Weights of a small mixture-of-experts language model, trained from scratch on English Wikipedia: vocabulary 32000, 7900 steps.
Below are experts of layer 5 (counted from 0) of a mixture-of-experts language model. Rows are named router (the router's row for the expert), up (a neuron's input weights, with its number) and show model dimensions 48-95. Each number is 500 + 40 x the weight over its row's rms, rounded and kept within 0 to 999. Numbers have three digits each.
Before each expert's rows: "comes after" lists some tokens at least twice as common just before its tokens as in all text. This comes from a sample of Wikipedia text that the model never trained on. Tokens count by the router's weight.

# expert 10
comes after: " of", " in", " for", " to", " with", " by"
router:474507460512521504526461452424510476444529435469499463409447465581520477478500511497521487547544496474520502504548503525484515466470592513517553
up0:558536485576471579416565492516560506430458577542507517476518500495531518518491444542502464513543490532513481483491459489521538433452493499429483
up1:507558556528475533524514508500550496448488498436529487519489478535393482521512512551512450456492515540446553534457473458492505538457455498529505
up2:498487456534658449516485503436572513605431438487491440481497518485516430542493429528503504503437499531508476485539531489438547483493506538470509
up3:406453455502453470483512542498503581412513462489542471437503434524538460532504523526486507545516511527461564491495494528501471482521493434546543
up4:466482508443524569526501441531575421540347471510467545454471487581472513496474495488440497485550467498494491520457403533503463528481496514528502
up5:425473482498458446542484543536514519462473473499451508463491495463479556430534493566473526489539479558495485503489440546568480575554470519494528
up6:414521592524474512490470470587531437544469423494452542495479455505531498558504473525530523512506465535544465485515487480452525542489559494481479
up7:488500427474515496563534483512522512440451433504513451538546492566425530497512499534552507507454477467530511542565540524449461543440509520469498
up8:512533468497426500489506532597543432519505473507532534565546454459502490466535500481471506576612504499472523586549457526551509512519552516533507
up9:435575467520452462517470504558599431505455463496550396535443555514446522515451443487587463470486506520520606490507484493485459464496543483449511
up10:513474460557526574490507473488548510525455497466548507474480504497518443538486429556495479524421545492493509453478439525495531530454558551452509
up11:539519521533539519469464476486520456497475501492518504461431587497440541548488555440525440601492516454553492537583528431528493483500547510504524
up12:451549425470494383442438469473439490524488474535556510465498518623470555502454461509550414517509500535496446477500454503515494523494475507502542
up13:493528513461440525509503569472526421510508499483512479446506518510536415572433434443399503431531537459449503477486477434505549501456537509518465
up14:534507481558443479406461474419491449576525503483563506514436553544578478508514410538521556527524526553449481533480543534579457409472463489475441
up15:462485469511519518518472458464483543508523516452460424434525467485526479535478483482542479536444516438505527559505534485530533519561476525474528
up16:533548483506443445476446482536470481499530573491435556566486491601585441439529478547497426499452501579506529486503496410461477533495486439534450
up17:414447450506540548603503497505553500510496570469554555425506505486441460506521534553375528583480528494486472426406501539551529450463540496450540
up18:449572503499584539427481589530496505411525510510433537505533452501470564489477549522517492557569468504493454493528526564484493450538503482572527
up19:459441491444461595453430494428530487475481534579497498527468485452480496523489512480479500517524544452454501520445512499449455412433497438503483
up20:531435485413573464573444505471489463503500502545433447461544534516507505477430496493517468444498496515400515506473554509455464421502502507521591
up21:531487534519551487480483529497467455455495422515449568509477553485524451526483523494535444455547546455530466563470549506562497482514564559566553
up22:477517534511427478498485431412504546517469518473543496439508532523546556547521546528470494500510517509468521515529506474478446469478516475525573
up23:431522462456500497523526484479489493489486552549490500547446482509477435509468485490491493518503488506526540529472461435509423526488475533493448
up24:514491501444536497516441526487454514485531459490459512498529491427548447477481554394495432464454482521450536439503509548558481524469514500423569
up25:567509555495471507473586511454457462439501418524524531474516524495523523532450565446473495518476481542422520459495520471490617499506559541511529
up26:448471451458486452488454519529483520388512485560464475422531475443524509478502555497545543516436476553470541482513553482557485447466538462477489
up27:383513452485543471510550486522534462486528513534569531551433469457515472485500485533548515488470467473530425484516480529495490520434554511441480
up28:403469493513597599576547547579467470500534542481443563533424468505479512458494512505412514508521466536504573546539510448522482530496502535494584
up29:469594532506485567458461479361504500502493504487503444533437541435482497529520512470484425435387510430595474469557483460470541507497560485453502
up30:529561524497445545540544482548484448449511462526532469528484530535540460494551580498457460473556510442541468532480453486447539499515502527528508
up31:486452478480511497512505483531484529477442503465474453405506499550522496494459539511491529554449514573446470482479444523494491516460411474472512
up32:481513500561534514521469576469448544508493531425493465565508524479557446561536512480453478544503549444428570449508503470444539398453531519494451
up33:549477414480506483493469458548494514488568481503523476463500471529526496475539498498554466520512545494486482465560414490533515492478537506508464
up34:497548462487465441466456434430481583491504504477442477512532497487569437554527541462482513480506536480518465427508509537536536465480525451479498
up35:470464526544580479546498517522539569446490541415480492532517460537471495497448582531508503455507473480530472512450536461574511510517503493523514
up36:444554519463483458542506483527521560486542538560516469448497535487532465438466507417504476497504560470407493420528522558494539426564446552463531
up37:494481530512506511518521448505546490455547511486560459503491495560498539464539538555497477493520522454473514543500477455515461489635482482516503
up38:526467485560505498462528476525471441545457488515503517449540511469582487544488512508498565485519549529524573395500533513522553421495507481525495
up39:517488504482489513583477510501504483468521440491505464506590462498550471421495559460428461495515537520505532459557495473539470542570485538452543
up40:513552565538575482486483534538478521501529553474484509486501510521498530457454550501528409504464432459520445502434503527487541515453551557518591
up41:414539554485498454444502490447521539491518506514507516385544516505497546417564486521462473531483506485579458480460487538480555465505511474520462
up42:464596551486525486375492519478486543487461529509449407510467584522528447492455445427517520438508436448498548570452475555518570515486539513460465
up43:512528510440471525503442558530519485498476522545493457539535495484475497471435515480492509509518587476507543494573466573521523503502437492514488
up44:542609538601503564536501555453466478479483502498515560522417508466568510490494518499460557508541468475505471427517513505541501563476499543511612
up45:478491453434495468505517475505482547493542551505507505541490491470434521483553491522478569488553567483519531464486502542487481431412504574537541
up46:517520483461406503554499492495464397485450533475457456479592514499419456528522509504466517530501517464532509492474482446472469482502468484522490
up47:445447485489497522505490513483538546587450572456491452503445502592469457481484511450464502453523499454479435456457500533518489509533496516535517
up48:509410528460421513443472471575455478507470421479494491551475478592478532530475509525499550544537558577535512526503488490456448520531579543481476
up49:554534521553545510592492519495470494486530506470523420478470563565496512518496543495418522502532460494503462557506500470458489530498459478533596
up50:470514423527489541493555477510543527443461402422526553451489535504488456535517492522593480511485542579485480492511539416471413493537475545487503
up51:525449563524517547523473529459446493498476523492524475419497520527596553506540548485524490511480509469494503524542550478585509464497533496480530
up52:445534495532487479441527483488500482560527515447472514488471493507537468477478437490483464480520465490496469496511532505508471528538569411531517
up53:511464506476592511541491539461510534515528472610432500491473535526507482525436427565542401447525480589530485561492514493506547567526542508536534
up54:445484500464507524389483513500557503538491488512541480487482544518514497509528510519513522535464444506521522435530511575442452547423483517486403
up55:470524437517465518509506439471533454483454494450561442507512498432465490500473476515519536534530484415544547552587463513492480502554478488513539
up56:493480459527541476520547474461526482563530504453480540466451486520486510520483559521448610504597407510527486503420469511471520495448444509493554
up57:535509515542499443455507487549479461436492436511528506484491609459515451436577494517467552466522530476482447469478502567517499511446482448498526
up58:487552513475537518546510478537469493469526507533414494482460505532470506516501496563466505577589477514463484468486425501407498493550595530452506
up59:481591454476431548559482492425524499505540529524534498415496395479458461504447434549600459544499496431473483484527446514531496499480523501509562
up60:490537416442510548534536439519496505494522488490477454549522490491488490546515508466521548492549550443553521456498518456447459395451492569522512
up61:454466480574502541472512450494495521460538478482536508475527555485437475550533501526494535564437478475536497474420489550476496476482526484497574
up62:474479478496590492530488541519534479510501463550472520498491477501513508469539442483459446532509404472490506551498503514498539432494543520482509
up63:487531463462472415462498517566475450468555483529516486507469524532462515500475491515539501470514586505585460491520462538497538523515518504478533

# expert 25
comes after: " |", ";", ":", "|", " /", " a"
router:477482508523481540499511499449525500454541497494480487478534413527510499453534481433568493524591509548503519456491516514550569447486507578543547
up0:510557574471533527459539467402433515452493532488475554526489428517508525479512499443496458549544532460500508552505563497503484534469557580538433
up1:533485456509486544435528449475557576489561574500499440489455440522538540449454477513508533494555430499498455485553463504445477490511523554579432
up2:558543466512479506548531494466501553542480527522471468550506511480514502552501542545538488521521447475553526441493581475506556523488438521522469
up3:537408469451461443488517492427540505489474504466492521504470509522517538483509512463517511472543465469471539578501504499531474534461519444544492
up4:489488539427511552566441512464517505543528476469458425505494505516410486480501495485489447585483469470543525448458498580520572507505497551458498
up5:483593426509536535514524579513538416518580519557445540536477419514557500484536469513541545509484425506485432495522398531467569464563496546483513
up6:505477509575497523449502467550541520422471524496520474475495508499517454539478528464530541525542450458497529578467494581461451401466514565487507
up7:519493535485493482495558506547436550524485570425548528538465442504498507537522466498517476521505452496483568482514472521467505594482501512436489
up8:535490500500408570506530538469545534542556490525612469460530503473524478411464466538470484514575537520510422539557487505504489437553497603515468
up9:520426488498383488456440444461556525410505515500468425460504483484506478481503492509432443454550515486491465532426466487544443526498554444519442
up10:553502470496506538501498537461491520484502537471459489467498537442530614441506434512515457513517445541435466457452542487565532534470545537519483
up11:572502523504490563529479419473505489406481462454502480488521426521439522504463466524486533528538484484513536499539487483577447509449507534513550
up12:527481534484461528536468541478558436434491510479476487423475565544542568481417493531516474527547525558579489466572535483444521593508552522430547
up13:541573526494489511480554534524466537518416506512490611499515524515562426512514440510410517478501572485537436576556501477497484529489467522467520
up14:460522441487495511500489419529451548473469411515465515486501542547555540483447494504562560498506532458514499558490524532459570477556464549535467
up15:454408529477507521453467517524501519560515539548496517523526485505487511477568517498433488466549487501541514538470513491483540497537496480447561
up16:492540516459439451489500458525486531468575432505546511531510446473513516479541442484522525448574490544568493518554542501454470472484489542467557
up17:484470478534443553564483526494548518427444497454586582478478472488528516464500461517506423497514554514419550506437562523525473511524484502512523
up18:469483452498498485542500549517472480458479529545505434509432500425566404474515518490507492478525502499605526519564535487462530522565454480492521
up19:472483501477496462507475522488582504501503574540529477501526497479506398552450458470577475512554482550519489408514489529536549472455508498469499
up20:586492483508501503482480482489456479511456448496528504492567512454530532578511546520456585486473530514469567553490521563477420427457478505496506
up21:495573466485488493392477482516499494501519542524492498502528537540414555498507447453441452497494513500440579434488505528604477514491494481513509
up22:525419452518494570599519481475502570500510512486510522454509540546578563536490548534533539492556423530517520560460512536523473457491463473546499
up23:500433523439473476473568487497471497541575466474473461555476505526568487512473475540578510528495548541495436514448532477501390481480526554434509
up24:513524499489497542473503543502443448442548503528524465472453466463545517493427542461529470479485481519501500435506566525496500520452504512489537
up25:540463505578576462440438482556498475433445509589491490495510539504494507510466470506452607516494495494449489483496405507567535515479484509468487
up26:511551486479544478528586538450540479436526477531480466491564499533463491471448521538505472487531521539497559496471504540503439485508521609517489
up27:546488598484503469412498502542458555513482467507533540491457469413489492533472433470494548549545556565515483482518519494533507497486546531485498
up28:442538549489511485580554527530569481481531506538494497526464490455502504487549473478409521491496437452427421471484452476523501497518525473560519
up29:526472500516440482492490518552454532495476546467567461415476540477490399484528519485443476512423463573503487499537427456485509487507517472526452
up30:433441508500472467542534575436505483469530558455481461499480484539442486491485561520542490468546507540495548489511490499503557466460474543540501
up31:414530423411551440493448533518503560466525407479503560545499522494488502455480517481513547503551468515477540449473450527554519475548471566602581
up32:486471394592540553518517502509581506412538520510460413462504551485523491503491440513532565546535499462497589468554482547571447468449482487550490
up33:454490468544508553556522555433521523467487547434367509531477499594437474480530464452565468590548561506521490522526479485489530474494464520504433
up34:472467440498465504502429586455446521415516520491526580531465465474538545430563521558454511548546540502540517430423462494492521491462511541557461
up35:505505533504502463535552501521581470435500505505432550499511461538465482462569502546502483456519579571598504465529395523526530594476506472485607
up36:496561509459482565503475468546493452537465545539449529517472507435571489546578542532564556469548534508480463517511487497498495543442547459533509
up37:524474566513474457502504485431530584488510468490478561464517541531483464488449509459545511508496510509487473497500498441463463534418530625524478
up38:520537472515523482522536498459516510544493504443454510503537479489512550541475449555476482505490536456513566572573516511511538527513503503535462
up39:490584588543491469543483519440503486437545449542544511534542468530455482486494520472566579497487517511467523460505465468519492547546574545471482
up40:474513441545505555540505485517536531542516467508501505519474508489483505514447496515487545466488520466472463498484500487463531414475451590479507
up41:418463507515479561416532448523501505479489473546427448565554535483528494513496501461534517460528495524524484463407464522539594445511499541461523
up42:458505554576472467458581490514431465525502493497456453519482500513514438436508473451518467514579492572439590516525595532513572581472467474523503
up43:526588533460521427487538485579471485554504546481481463542452480516540513474454491468504493527490423481525511531498477475476490484541546474563570
up44:563509585472469554496430536427512570592463560485441465512535412485560515494510498510513480453505455506513488470476500546496537496439440463506489
up45:552492556431433601455535533492530507499549459511527502384560433547507512526544521511460499515509403476545513499513558516486584461479548483557526
up46:552467553495490488471510539524479483428523549475456532485473534533518568486461452521582454444525504523459468511425461482524489577477471532528517
up47:545488466556486564486482487468445457487503512419447442522476462510535527548393505480562455539528538475524491534502476455486509584574568509529497
up48:499491450515526520534537501485408526461537496480508477448513499469429494477458454466500489458461513478449480512456469447459549429486462534515461
up49:538465420511440513509502508457456459432500463488510544476482525501474526511476454495491542522580462521505507530501485519580461485484554512547564
up50:515527470526464525473561474496536555527459464402467544443585486493566551500579488465568529511526518516470480505575506418480467536512473441534517
up51:467566558517559543483440575549529462575522479493535508546501522521518463454550486532501518513506487447503406538504527485436491447545463484509573
up52:511428525464500451537564483461463562538495476547504541476509465485500551430495518487532463476474498464519439438535468445480481503523529526498527
up53:530484509438519502530580463413532479509465491484542504500489545469553467517557498362458531518560549476532511495518520570563479444507503538418492
up54:444521443543508553499501483529493509515537442556489541508521512472579532499512507513550520528592511557569508539487522583527553444502576567521605
up55:478497454532471516545459522524545540499491517580473425506467518456531511457470482482558541469584511567503423458470503506459521450563552512497517
up56:472509553455457543385496469509484493440478481489446457518570495485517499524515558510530500464480512461539488486466441478453449501462451529516520
up57:502465530528520559478534467473528451510477536476563470412625479501558547564505522508488456492520550416504479399500411531552465491488512462544507
up58:601489469571520531482490475409490541511564536500528507486487495486484523535555435466499556537484399502554538417468516452540597468465569522487558
up59:518503549553474514518483528500488498515524494484495508507495468510487457444500437463499505546504515520466515483494513537628518632498598483500545
up60:546524464542490518467481465567525539549465551467473545413526399443496512575490471537521451458539581485517475531482439487544550504440515548518539
up61:455562478531532472412435520542454461438570541528491471549588459540494523457512427490497521493519500587491493486465559476543517488483516485552499
up62:491502453515584483487528467494484470481422549465537475534493602522502495492586470454460488429502509480518495498511538503426419464542524499514553
up63:476492632499535518516418538495520518480582479474448471453548486484493497482566417510504483541485482534468436472534561508408532524467518459517483

# expert 59
comes after: " |", "\n", ".", ")", "---|---|---|---|", " 0"
router:454522531526491494450503517462519466503556501441595498463481436562531478447577508501517433499510524487531445486529428545542499475493574565505459
up0:560459598439459547453510543474482461511561515533493581476471535496489521523538509528475485481486517540524500477438503486510471576496534534491440
up1:479507501490526575442487528447522524474533439440461452475480496516524564505462542506475528505533532501484527463527458563435486528519571566505437
up2:510525488477512460494474480469456534482526487479406465482499504466447416464540482546473500473484532429534475521487531444479579519444540525438462
up3:484508495517564489431574485489561514439458515486414497481500558513407518468522540558553527438498545500533524542556429519535515434501486572463494
up4:473527508500461540459545565466545415497525517438505517437553492510575451530574509534506500478525549452552465495556499499502502501498523502500450
up5:514574543465474479575555503538439462489510483461488543454521524470485436450531535481491452508463484518488544565571478519572525484546584531502485
up6:562506493557504491486534532557456436466531504469498466511406451546511511467527496453532432471500490407572468509470443444495503534441455558513491
up7:481481507435465504543510495522492449474528468524510499484556492544396530504538483533523517485509514530448485525495519457543523475421509436503499
up8:513507551528478502450514518487523471514555486488500521414504550496490485468518525504513508470493519457435480438546445517544550499549515562529460
up9:522540501484522442466519468453516564487499493436529490428427576485500438470535495445470517476520405489454488503450463534471471434449498544524425
up10:513499470475526545528454468466524453518524407535528551476490406519498496525575483524566521513529486501531485449453503549493463471405553567441491
up11:471449577411473534564566444499512451537530560498482474536539486530482535435599475500382530491491501538499425519515490499463554538489462463504458
up12:506450460392601546463519483522500503517436531537446503447464501547482584529468479491479540491512492461504486503511543473473478551516496463549520
up13:513542567450498553533463533438481464468580536545494500503520488495467520521451517535487471496501529520455455522535461412523525434439542559538475
up14:482502518567528505477597492589535509504430506440497480542461475516515530467480531452489539568494427548572464481576571518544536428539467557495505
up15:519474524500526508528536486461571483564551527500532512481493499502495522501564507438494515580535433474491529577450511500495561607510607486459532
up16:466538487474493566557532564547537544479553497519563527538474422501523507489543447534494406507441482499534507558494469514556465491579525501495535
up17:527406461514531490497509493427602514462516512475525516447511466554410511535490506541527459556501460526432518500407477519539496544509546474477480
up18:501474541506517548475491519480472461492518500485583506550474549542521587454493467536526485495513433532491546479516527499487536494497517580542483
up19:474491462508486530562482530487530506399519527535467560461522489497499531525500503493489475571541502516554499531533398571558461532460535536454496
up20:454505488567498529491457504461504508547538535517522458495610427503494491464516531555511539475461544458556555485449488447531454507484486570463433
up21:542506530569454462442501472488480448528498487422545550513505455515451541469519537434449439466478448443450560523412582516545451445438478491492469
up22:459519464479497462481499524497558448576444551467478446450504542462525488538500566504594503469536465514456635444457488552493517446518435482459492
up23:484525338519495426426539531501468469474484504518528455514460482491559480523532560521550530492468522464432451450452497487457450452530484522455453
up24:515514585504500490540526477534555428455533463494543449446510489528511562495517542555464536485523515494495398454436476549523536473471534527452372
up25:566533498520447531555486563544510482593489484443541475547505411520509513589543460511459487504461554533442493571519534487502473538508479553495478
up26:442485517510469526463554547512429516454512503523510523520575487500481544468571511452536455481506492497415497502498478518492499538478470506508499
up27:445439457518517510446542526507554504501553540444507468470463459525482431507457479494491481489485493575517429530493525532546368450488524599499456
up28:551479491475454535474498483546491553486482453538539540458491432416567532522575465512490548561530478511460482539561429462485488480462554498554491
up29:500576528441551460530514443539453489592531465428465532521442425480477454495525463495475495487432442480543419502507467546507525534583574459498495
up30:531528509514495551497486569495447505502485557433513430479447495491482507430526504503455491511508533510443499527451512525514483560504445517555531
up31:499570487498513497420526484482512550495477433406485516452541521520547508474473510416497503549492452503459455557511532562475507468527439552458523
up32:491422583477518518522521475485459550473545547492496473515562543544533538510516524487527485430555469501474506482465485511520539520540457528588390
up33:424496492509446573457498542435562588412401475581499470455511533517590465485464522467452520482489554526484436492482538503626474500463488525473479
up34:463555497569563502406503475538464470450501499413505606467495529529605579488489482544491542465577517476566567484459468460431532446460527571507447
up35:474451474534477492515532486530526514531503562559516477558460420557446559458559496530445584477561485503540454451524506407507545499467481606577526
up36:559446532503510466425448424478436503557495522495494519458491576538550484540490485544506493463530524518476449498468470499533516478490540509536436
up37:509526535526466511456517509572543460514478486449578503523444490553536523517575453464475529530507575489560529471468476478488496518427571483501501
up38:414522513489441578479474527478496513539478466498555539460481455481515510540558537453594477440433535486504464518521474471560499470473483514427504
up39:464522467546467470448392492507487502513556540553485501575553413543509516440457500573528463414539452461524534534500461528452543465559535621464492
up40:529520478468473448463414513498445424480510418476513505461574502536476503499507506492510490520477467533522431504509497529542572529551435529479487
up41:444485486486452464490523533491495493555543461565516427492508537535455491451533512560486532481469540500562472488477450497474547531502516527472569
up42:496531556516477488460505463538522493454483481503511481525512494509599533487496467469489473545590527477472476558507432464424508546547531493474512
up43:507499513540485428562496531495493477463528499445501558563491542480530474499505486502518435536528560511592511499532467524477530476477518467466446
up44:514481491529531467460451516536506499513540508520581489482497482556514454487510504433484530500499425477483480527535491460458502543477556470520495
up45:541489496542509491513468537564493458504504479444510468545445538558488485526519442468471509503464508486511515540514513516535437532468536557442526
up46:451462497458521508442513551488539505485493431459523537520449480497426491477512554453555466499533557452509469524487497519454521516445495546595481
up47:450486441536433539515472417487477596555496560501515502459520456524547481422444505457499502562512537490519452514558455548487577500499498497508439
up48:548484545502507471508459461500503527522471531505545497503566549496426526464490428501609454499523435494456520579534483494554455502450500459534462
up49:424506544531532482468509452500437573435471494488398453499550490473474431514570500414493466523487497470485455494572474464504520457529503525553516
up50:477484583480438518509488508445530546470530483477473498447539510484492476548488477464532482561519528527504491553534522496478565465514456494527458
up51:524553569492483533522424477523491487436531508567514550495517541491550571515564406545512516480474502500530522566515524488588479498495479458503562
up52:402478474512576487505559475554413562559524446473536419494497482516503527473553412481541487461554413518546516519463510469506550503552561457547465
up53:447514475546562441537524552481534507455522487457509473466450498538538462500485534543539439449422470432556532487502507534445508493462556505532460
up54:474437560483537572491582483465464507527527555528490461482551519456534495502460518487506499512522562522533501513615544485546564542493436507491496
up55:424545458572468469516509563502502487542503497463546578455502570490517482526502477561465474539548567523475497448508427515537451472454490458481493
up56:469533427547485477493525427517494472519388500546546492512524541486450504417497535464467480468595559450482502469510513541469511519474531461554547
up57:403492526487499521455483432413469557566504476507506518430479531492504467502577469463483493458536568454498431484491465502488527516452495461496530
up58:506515531469516499524484514429514483553512478478451518437489478574478582521485524513582432508570467512487448502471510435476583543526431450511504
up59:555531513485489502534541466477477563502516525500544526495471521490532510520509543517552487434490502427487545466480570542505568541557468604503429
up60:519531468537482472512476512493507426556572548503459556422441446527437500475568433553470469485555584503474514487540399554495491455515530485507470
up61:451427475496548535454490488480519454545560522468497495522447495492492445567616496545465511547497533481569492501475484463457539461520498552471526
up62:536470505525529496535523501522514489499523525422522507577552583452477494481488487506473505524557406453511472491542468507509563495542537560586440
up63:548467547513498407521542533474467471489509519605581505505545471542492524550465431463472495566539547500575511458507487587422553457449486525517502

# expert 17
comes after: " in", " of", " on", " at", " for", " from"
router:432535534500546532492507485471559501481540482490494470482516501551529526495471482474485492473489530525550508475562472574552522561420530517523589
up0:483496519488551500504532470471423490492478583448564564487461483482481531477529517561510460525503538564621533512509426473571512550488508462495549
up1:492522413568566455527461568543453516466516514504529562554486483514439604466453575530439547491568483503528556514482479497515510512467506564508533
up2:470486546538450430485461499489511523547483451614438561513469513448505450508506473501451486508542543505505408573407529533533476540488457567381505
up3:475595510493439504488505520492531549511407548494524621559470490440449402506517494512529496523550489460502454453493463460535494523456517462517478
up4:410502491505528488447525487523433504510534465487488480467515472467535473536498513523520529495476534559508425512559552514467496549520547467522587
up5:575477493482428547512451489452438471544502487492541484461512552510479540532580585501468532569496493474491482510501453483559442460500537488552479
up6:494567454476539491469522483536473482428545519596508513500413517571428568476507520560497485498521534571407477528558498533519372488450475541498519
up7:448602458514511462554465492440519491536543496533471461505499494492467533558480486526555513495461504512507466475558486528579475470511539486413515
up8:445554546505521472494517477480514438463518555459483399512491539519498485495469505565481449502479486528471518507529538585489503533531481495492522
up9:558490470526520506556550479488594456441458513587528499520451514469514477427478482583444545541531487548557505475513527537515509539433509474450479
up10:512480499495478540511527460487520513483487519444551491421507464571561503494490432493525519489503521445534501534469493510484503510478489515489450
up11:434498455556498537452567488563517495432444523482460457517533515521524481482513523478464503465514559523474602561506551500541498504516410555473541
up12:480529554536510499563454462484498497481544478471506557514445557579520512490459524509505425438432540480474515429497501508489535584442484499503508
up13:564530468532526505571463411444523429533540553498459486489509511474520552487469480416464523437491515499547493492542539505513615477542559572460564
up14:512537544527531517448511489468468505492513497538413433499480482512560453471439434524499521545511498572499489452495529505497557478505453565483553
up15:567506490560420494551515526518510518460514532493557576468483545486474490464494566504462542528471489503458491503462496574484524478561510556557432
up16:535519439489411503466506465497538553462475428497502448468466468548554544450539499496491527454508495576601482535531516486523514488548506530474529
up17:577489549568487521476485518523452492478531445529520491468473532532519571571419479494468471509491543531480502527466471475528569560515544443481454
up18:468510515528516516505565451527553439495607477578540450444520530544507515489465476489498507568411484542456531453505568465486521478472475507505493
up19:484536457559529551546496504547508548509502504547503482545422511530528515575511493508446511386478506433516603552531454496537443592471482538487525
up20:506537546493454492507526465490542497506483491509549507480502530484456495516501567431532483487512544507509436480480493401494423513529507537456529
up21:446472517480530465444524549522532545493486560578513573507493531512537500525411489521442517459569483534472532496496557492531531510498478468497510
up22:511455522498504453529487505519514520616498514478442575475497498537502535503517454532474436528548518526472504489482438514470450504542505530590583
up23:465541482486575491505538432517423467516524446556524458480527505486526466524520504465469534490505487550532418426563541458536471519419474492399519
up24:484474514522507526541474549452574391497457466441529486480510487470424502515462437488472501504479540500573491453537484578566533523506494448542503
up25:469425525444520541548524503536513465490463573444524436526477518517514537539464459471445492515549544480548523531552420524502522517406457567447473
up26:427572484548519412530562474514539531420556447502535440518563521581473568454538550489494550546468414552501527516554473544511501596516497509469536
up27:460447462494518546550545458551493457422457462508497508412491446527417423522528524530460498474481504484435486487487546535484466466474508546549514
up28:476516544515550531438488537456483527500469536524427578526559517500519482558480477445576442434476483497480494493457495556514529499523442482464544
up29:439493457466527521492564486469518518537570504523512469559480538472514472508530551541508500499492534474514478542530484527579504504586506444403515
up30:387469529432558486455486447488550536484535487511491544545471577437589417455529509479463454449524490534473451497548466442508515500509563534493547
up31:478430438514414378537469420505546545556530477494452459450531500455490498448439546553554545484496538562518515493503459527505513532483465446517530
up32:532451548546525481518562489490567471477445467473542496563518454437503450500482474494396422528514550520490478408557533612488505468461569544476485
up33:522506500523493537532449492501607543507517562435488453481560465552515533494560537452481479494533593472554514525513378603514490510390473549507442
up34:457465553489513418479485488516550590525497480518509541547506507481534530488457512500503475485543537535485521471467474494494483506494480558508459
up35:544521572539509469470488431401429440483467479520505483561459537560517565501550374477487483481524543483510493495450474451447587477456499514567486
up36:509478439540488461493472507511430473418520470488518523476431491480559449535503537483516529481478565481466463446559500501537596499492402495476559
up37:491528542422408563549474525517535487480487470535500453512548491476508461462525496587549392484487583539494494519535464498497441455438570403542510
up38:482534425534510435522490476442473523435483505493522514475514498492500512545510488530559572500452557484455493522573474515502560536431489434417478
up39:491508495504501515551511489448496524528455516477564465497580513504497448552473563524530481495572495456484502479511525528444525505500591490522555
up40:542485470497540505461484461490511471511482551465541454482473489571519556487524468457508516515460425535512524511481492458547506480492498506508547
up41:457510507461466513469477583463492509501499514542521533462511498429363534510522423523470490520466508465547487444546428569526525487487585470487507
up42:443492550593529495486570537515495468526463529469546496480440515502493450548505498507539550506548507523514511534462489509433527548488536467492500
up43:583507449472517501484476506504469496497486416504484524506518541454496531518480497409528490515545499472469552528561499591439492440474517538436486
up44:452524494510479526500511566553461543494519475509483499504525471481453536528447551504513550463417507458469468463522545541503560544468527521524484
up45:439429466504496538452464511478486501478524462528469498545491465502492539527572501472456552429504418524561588597461501517456495491469463507448470
up46:542509532491577447497465532542469552467478495494471518470428424525509479564455436557499469494510460503558511544585522525556559524507502511547506
up47:478455447502459494547487506446548461575512495546517455417518466586515475514563490484451498516592501471582507456533453469463511505510469554498502
up48:525529494512567481519471606529468464503531501463395478473564468536442545467491506451539519528476519489449470531501523531596546553586506450550484
up49:448399496506474469474504418513509456521502515562522528502529495450505511537574414508463444542465511443608555474528555487518503463443520469479521
up50:476509514522482536512474521530490502528500523512548451525463560463475453516455486452488505406471524456605480475461520509469452484483521527503505
up51:527517526538492579516478566510510446600498493581444491487425477424594450461529513535494461535444506523504464467537498453526503494494522481515547
up52:494510558574518454472520482526556531522492592493479521494478573509495539398487558445518494502435502558550592465510498560473487491514531494445546
up53:526549480536512434498534501452507551472502553503509422491587503513543560512494513501519500480492519438492498483463441515567547515469500495493414
up54:518518558491543518548431478490536489443500618465425548529489479484559584406565514432425434458430451493524475459553434470486497512437530487534555
up55:509486494475463467556508511517499490501535444484561531558538462442518578513431536473513505518524523432438499485494454476513409539528567500535453
up56:515497486496529467475511517480515510501485540499538491417480511534489538493496503518522487530509487489541512502490435442480501535481471515534450
up57:543541567531538584469417504516494484461474490493523514476513515594457425470510438416443473495467513508507472440470508551460453545541549498508476
up58:474501474489519444522466440526508455517473445526450530542476457510523509469426454503530499524453428496505504465487463502511504531531467543465427
up59:483567472560514548550496557508490464511461497486495452421482483530509521539522507505496532494541491459545493446502466517458497557506565480501501
up60:477513516490509566499555485485526516501529542508519416481506512546511493486542455472520579490589483508531561492538489436546502562419509534464552
up61:481435444555504537487523552490478512467547492501482446487448523493461490503512468504595528509540453571465504476478523464557491507483523453483594
up62:418561500492498527455476508492445507499534458440436467498470486565537486523531533474513465411500501524512476535515457440461491497554457540554526
up63:394548473495496461451520612488538554574566417560522513468499554549485516484446468537529509512454448478505471499475451539549527532478509551536505